From a checkpoint of a small mixture-of-experts model trained on Wikipedia.
Experts: 32 experts in each of 9 layers, 192 SwiGLU neurons an expert, 2 picks a token, a softmax router.
Training: 1052M tokens, 4014 steps.
Below are experts of layer 2 (counted from 0) of a mixture-of-experts language model. Rows are named router (the router's row for the expert) and show model dimensions 192-255. Each number is 128 + 32 x the weight over its row's rms, rounded and kept within 0 to 255.
After each expert's rows: a language model's description of what the expert responds to. This comes from a sample of Wikipedia text that the model never trained on.

# expert 6
router [112  86 166  87 134 124 197 180 177 149 178 178 168 111 129 138 129 156 108 117 185 133 117 129 143  96 130 102 153 136 102 184 177 162 173 112  98 194 120  85 110 176  65 177 180 146 151 160  92 100 156 105 166  50 105 123  97  52 110 117 135  91 119 136]
What it handles: Subject pronouns and determiners like he, his, their, which, who, this before verbs, plus "an" in urban, Egyptian, Sebastian.

# expert 8
router [ 61 191  89  66 155  96 125 105 136  97 107  97 151 150 188 129 118 103 133  89 148  80 166 109  99 145 108  87 182 126 106 152 168 121 148  96 133 116 121 123  77 107 166 196 149 143  66 155 116  76  89  99 130 111 152 151 168 112 120  94 145 117 151 152]
What it handles: Middle pieces of foreign or unusual names, often accented letters (ü, å, k), plus single digits inside numbers and odd byte tokens.

# expert 22
router [116 157 119 133 103 130  84 106 186 159 134 121 117 130  93 166 112 115 117 209 161 180 184  80 110  88 140 159 124 170 136 112 125 150 130 194 129 172 180 136 163 149 179  63 126 155 171 119 159 166  94 186 116 105 117 106 167  54 124 160 127 105 107 161]
What it handles: Final pieces completing a word, such as -er, -ay, -ed, -ation, the last digit of years (202-3), and the degree sign.

# expert 21
router [122 157  90 135 149 137  89 153 152 151 167 106 149 176 126  72 133 173 167 196 131 146 129  83  91 129 146 142 154 133 106 143 144 110  98 149 100 122  71 140 106 152  75  74  87 148 114 168 122 137 163 122 157 172 190 132  61 185 128 113  96  89  97 129]
What it handles: Mid-row "| " separators in wiki tables after numbers or names, plus name and word starts like Gu, Sch, Be, and offic.

# expert 2
router [207  78 152 106 145 137 127 143  80 142 126 180  93 134 177 136 145 122 108  66  99 137 138  99 114 147 141  88 129 120 176  61 124 123 121 146 138 138  96 166 137 155 150  81 100 146 130 157 107  51  57 164  82 144 110 138 134 139  39 103  75 141  94 129]
What it handles: Prepositions after nouns, mostly of, from, between, such, plus capital letters opening names, as in overthrow of, died from, Health H.

# expert 3
router [102 149 191 162 116 127 148 116 135  93 105 105 167 148 140 178 108 110 132 100 110 134 123 169  85 127 130 134 174  94 137 160 116 119  99 178 169 141 141 108 101 145 128 121 115 123 108 156 107 164  98 136 110 121 155 120 146  91 171 152 133  98 149 175]
What it handles: Table pipes and cell values, sentence-initial "The", and mid-word pieces in taxobox lists, e.g. Binom-ial, Ac-tin-opterygii, "The company".

# expert 26
router [ 93  78 105 139 100 103 141 153 149 104 196 104 154 165 102 137 176 137 171 157 141 136 110  77  80 228 152 176 140 101 101 134 137  77 125 119 115 132 133 106  49 100  71  86 111 124 170 155 118 110  99 118 141  88 137 162 109 153 103 196  30 134  84 124]
What it handles: First pieces of words after articles or to, such as ens in ensure, cont, trans, vis in visual, oper.

# expert 12
router [ 81 110 155 166 130 146  49 130 165 189 101 165  90 117 164 126 103  89 143 133  69 135 126 114 190 166 140  63 170  75 164 136 124 102 104 165 138 131 182 157 200 143 156 123 155 169 119  82 159 135 198 147 163 102  80 160 138  89 109 124 154 125 104  68]
What it handles: Verb endings "ed", "ted", "fied" in traded, aided, agreed, made, named, plus inner pieces like el-im-inate and Sec-ret-ary.

# expert 20
router [ 96  72 189 149  67 122 133 138 139 124 176 148  94 120  69  98 159 163 136 143 170 183 156 119 142 178 139 172 170 109  57  76 105 101 102  79 113  80  84 119 118 144  97 194 131 153 142 135 111 155 151 113 150 153 121 206  97 138 101  92 100 113 109  96]
What it handles: Opening stems of common verbs and nouns after the, a, to, was, such as mov, inv, exp, attemp, tri, sp.

# expert 24
router [157 155 120 174 180 110 107  97 149 160 159 148 124  87 143 111 129 161 152 156 121  84 125  99 133 114 117 157 139  83  85 143 178 135  93 150 191 162  80  89 147 102 153 179  95  92 158 159 124 150 150  80  98 121 143 150 172 110 129 118 174 155 129  54]
What it handles: Final "|" closing table rows, table divider lines, and word-final pieces before punctuation, e.g. Ur-du, cent-re, insur-ance, in election tables.

# expert 29
router [191 119  95 147 152 120 165  60 131 140 131  95 120  91 105 143 156 135  89 157 157  96 104  81 102 125 103 146 118 105 154 120 125 125 126 177 107 122 146 165 107 109  61 134 151 137  96 114 152 142 198  85 118 155 140 167 151 189 101 131 152 148 129 196]
What it handles: Word-opening prefixes like con, pro, comm, ex, and capitalized starts like Bar, Mon, Char, as in concentrated, maximum, Antichrist.

# expert 23
router [181 133 152 100 161 146 132 113 145 179 136 137 126 146 122 191 115 146 105 152 149  80 145 183 118 192 172  99 132  90  68 128  85  96 171 141 137  83 111  88 128 140 123  91  75 105  79  84 132 108 198 106 104  90 194 108 165  97 154 136 161 179 160  95]
What it handles: Words like State, University, National, Democratic, public, plus -ent and -ence endings, as in accent, apparent, student.

# expert 5
router [ 94 184 120  96 112 121 134 176  92  73 168 161 191 110  83 147  58 150  76 159  98 146  81 168 158  87 124 174 120 133 135  98 164 167 131 129 151 117 103 161  96  86 145 150 129 150 138  90 195 147  94 103  92 102 140  52 156 124 195 121 106 140 109 120]
What it handles: Final pieces ending a split word, such as -ust in robust, -tion, -ation, -ain, -ers, and closing quotes or brackets.

# expert 7
router [148 137 150 117  75 162 182  93  81 184 121 116 136 114 155 139  85 131 113  35 101 131 179 114 105  99 156 126 106 113  89  85 107 132 149 120 132 169 101 139 156 143 108 128 154 142 154  95 112 129 142 159 134 171 112  71  83  86 113  78 210  96 152 181]
What it handles: Opening parentheses before acronyms or birth years, e.g. League (NIFL), (born 1959), plus table pipes, brackets, and including.

# expert 30
router [150 133 134 140  86 147 131  96  90  64  73  93 175  65 154 120 131 167 140 120 102 149 160 100 169  66  92 164 151 101 242 174 114 160 125 143  88 156 133 152 151  76 132 122 162 119  93  98 127 168 144 137 118 120 142 154 125 135  75 163 174 127 167 114]
What it handles: Single capitals and short pieces inside names, acronyms and infobox labels, e.g. B-R-ENDA, "Born:", "Time zone:", A-ustin, P-achadi.

# expert 17
router [117 170 129  97 145  77  79 180 133 143 107  65 163  95 159 125  69 162 101 153  89  76  98 107 103 109 119  88  99 149 146 127 128 119 127  68 109  48 104 124 180 131 117  93 123 107 135 121  92 125 128 153 156 153  79 178 154 175 157  75  80 145 139 153]
What it handles: The century part of years (197, 200, 201, 202) and the article the, plus early pieces of proper names after a capital.

# expert 4
router [189  97  93 147 142 156 113 136 131 103 159 124 133 119 155 109 118 160 168  96 123 172 132 122 129  94 154 121 179 131  75 138 128 141 184 185 123 148  60 110 121 158 107 175 175 138 203 100 144 171 127 132 173  96 164  82 110 156 125 169 137 171 131 132]
What it handles: Common function words in narrative biography sentences (was, in, at, also, been, during, by) and the closing = of article title lines.

# expert 31
router [ 86 133 138 117 109 132 103 174 120 115 131 145 127  94  88 158  92  69 151 154  90 138 177  86 136 153  81 173  83 103 157 124 172  59 112 158 103  91 172 129  98 141 158 146 111 132 120  79 145 151 100 133 101 147 139 145 140 113 122 144 177 141 163 135]
What it handles: Sentence-ending periods, decimal points within numbers, table separator rows like |---|---|, closing ). and ". and some mid-word pieces.

# expert 10
router [119  64 144 122 128 145 147 164 145 150 137 137 169 145 169 159  80  79 127 117  97 130 147 172 168 120 167  55 140 132  99  70 124  97 161 114 130 184  85  78 134 170 109 131 141 129 113 121 142  79 172  93 136 161 103 169 187 200 117 152 162  86 108 149]
What it handles: Second syllable after a name's first letter (S-ug-ar, T-ay-kenov) and place or nationality words like New, American, British, South.

# expert 18
router [160  95 160 140 115 108 160 129 119  84  59 191 119 157 103  54 146 108 153 100 112  93 130 171 146 175 158 153 200 113 123 131  99 176 160 153 122 162 102 122 141 146 150 133  96 154 138 152  75 129  82 114 140 124 158 150 105 189 116 148 130 180  92 174]
What it handles: Prepositions after nouns or verbs (in, for, on, as, with, during) and single digits in tables or infoboxes, e.g. "Children: 1".

# expert 9
router [145 117  46 158 155  95 137 155 104 108 126 136 170  92 156 177 150 183 122 175  92 139 150  79 191 110 164 100  78 204 169 162 181 138 121  86 109 168 146 158 168 116 123 109 168 113 165 158  88 111 133 137  72 133 121 166 120  95 111 134 128 139 122 113]
What it handles: Colons after infobox or list labels ("Release date:", "Architect(s):") and inner word pieces in French or Latinate words, e.g. pend, li, Én.

# expert 13
router [ 75 107 118 132 218 154 119 102 160 133 145  82  94 188 186 131 116  84 157 129  95 159 117 142 127 158 133  90  54 133 118 145 136 135 104  77 126 112 133 163 141 158  90 102 102 102  72  89 121 135  82 131 161 110 116 127 131  82 139 145 166  94 114 133]
What it handles: The word to, modals (would, will, could), apostrophes in French d' and English contractions, adverb ending -ly, and Mc.

# expert 11
router [113 103 142 134 116 184 125  93  46 101 143 164 139 119 101 152 182 132 181 146 124 141  92 143 119 156  90 102 103 144 178 153 109 115 158 190 182 189 139 150 192 130 136  79 152 114 140 112 148 169 146 173  98 173 180 104  92 130 136 108  92  80 135 164]
What it handles: The verbs is, was, has, did right after a subject or name, plus en dashes, bullets, paragraph breaks and surname endings.

# expert 27
router [120 158 149 152 132  90 168 103  95  72  99 132 117 180 141  81 121 128 157 102  85  90 155 112 139  95 104 102  95 170 159 167 134 112 102 142 180 145 135 179 104  66 138 116 114 129 105  86 120  90 117  69 125 145 186  80 163 181  81 102 151  86 172 140]
What it handles: Word pieces following a capital letter in names and compounds, e.g. H-em-my, H-and span, Lawr-ence, Patric-ia, plus "&" and "and".

# expert 25
router [141 103 163 112 174 142 172 169 189 181 137 107  88 164  97 127 181 166  85 120 116  60  94 114 164 138 153 129 149 114 111 148 126 181 156  90 187  67 120 119 108 169  70 138  77 141 120 116 156 114 114 120 109  84 149 148 111 144 115 146 165 108 168  65]
What it handles: Whole-word nouns in names, addresses and locations like Road, League, School, University, John, plus % and 000 in figures.

# expert 19
router [100 111 140 169 147 131 130 153 113 159 146 107 155 142 158 116  90 135 169 131 101 124 121 170 121  79  90  82 151 115 127  83 120 178 108  86 101 188 135  35 176 171 128 144  71  83 121 166 127 136  97 119 150 173  60 106  80 175 108  94 111 133 151  80]
What it handles: Inner pieces of words and names in infoboxes, tables and lists (Illin-o-is, LeCon-te, di-pl-omatic), and colons or parentheses after years.

# expert 14
router [178 158  48  88 132 176 153 126 125 134 150  86 156 137 173 181 103 105  76 131 118  99 121 125 105 159 147 150 180 170 107 105 104 129 124  93 119 106 167 139 149 143 146 119  74 118 148 133 194 206 114 179  81 121 124  90 162 153 169 116 124 112 105 131]
What it handles: Commas after names, places and clauses, as in Montfort, 1810 or Coppell, Texas, plus closing brackets, quotes and vowel-final word ends.

# expert 16
router [157 125 158 115  59 115 130 105 214 154  94 138  44 121 136 113 183 105  94 171 167 115 115 120 135 137  99 117 112 113 101 162 167 183  92  93 130  96 190 178 171 103 115 129 117 146 166 112 139 159 158 165 115 105 161 190  85 120 108  77 131 200 139 126]
What it handles: Standalone numbers in dates, distances and sports tables (7 March, 16 km, 28 December), plus auxiliaries had, has, have.

# expert 1
router [105 105 143 151 136 185 113 128 103 117 172 179  91 106 162 127 160  95 118  79 119 133 134 166 120 135 100 159 106 145  83  85 147 162  88 169 143  94 101  96  93 141 101 113 151 113 116 172 133 129  80 106 150 159 137 149  68  90 109 182 184 165 122 134]
What it handles: First piece of a proper name or capitalized word, often a capital letter or short cluster, such as B, Th, Ab, N(apoleon).

# expert 28
router [132 105 141  95 118 196 128  99 106  65  80 139  91 121 106 102  98 178 116 126 172 160 182 140  55 145 116  89 173 103 180 124  46 101 127 133 123  75 137  86  95 132 145 162  94 145 144 158 107  72 136  76 166 108 117 109 106  81 187 100 103  91 155 152]
What it handles: Two-digit numbers in tables and statistics (12, 27, 35), opening quotes in lists, and word-final e as in role.

# expert 15
router [138 162 122 127 102 135 180 137 196  61  84  91  92 114 123 136 151 150  77 115 122  94 102 100  75 112 120 123 104 115 141 121  75  84 117 145 103 130 101 187 157 139 142 129 141  98  83 167  67  99 150 129 179 160 148 124 111  82 110  90 139 112 108  94]
What it handles: Line breaks ending table rows or list items, plus "and", "but", "a", and "-ing" endings, e.g. going, Playing, "a major character".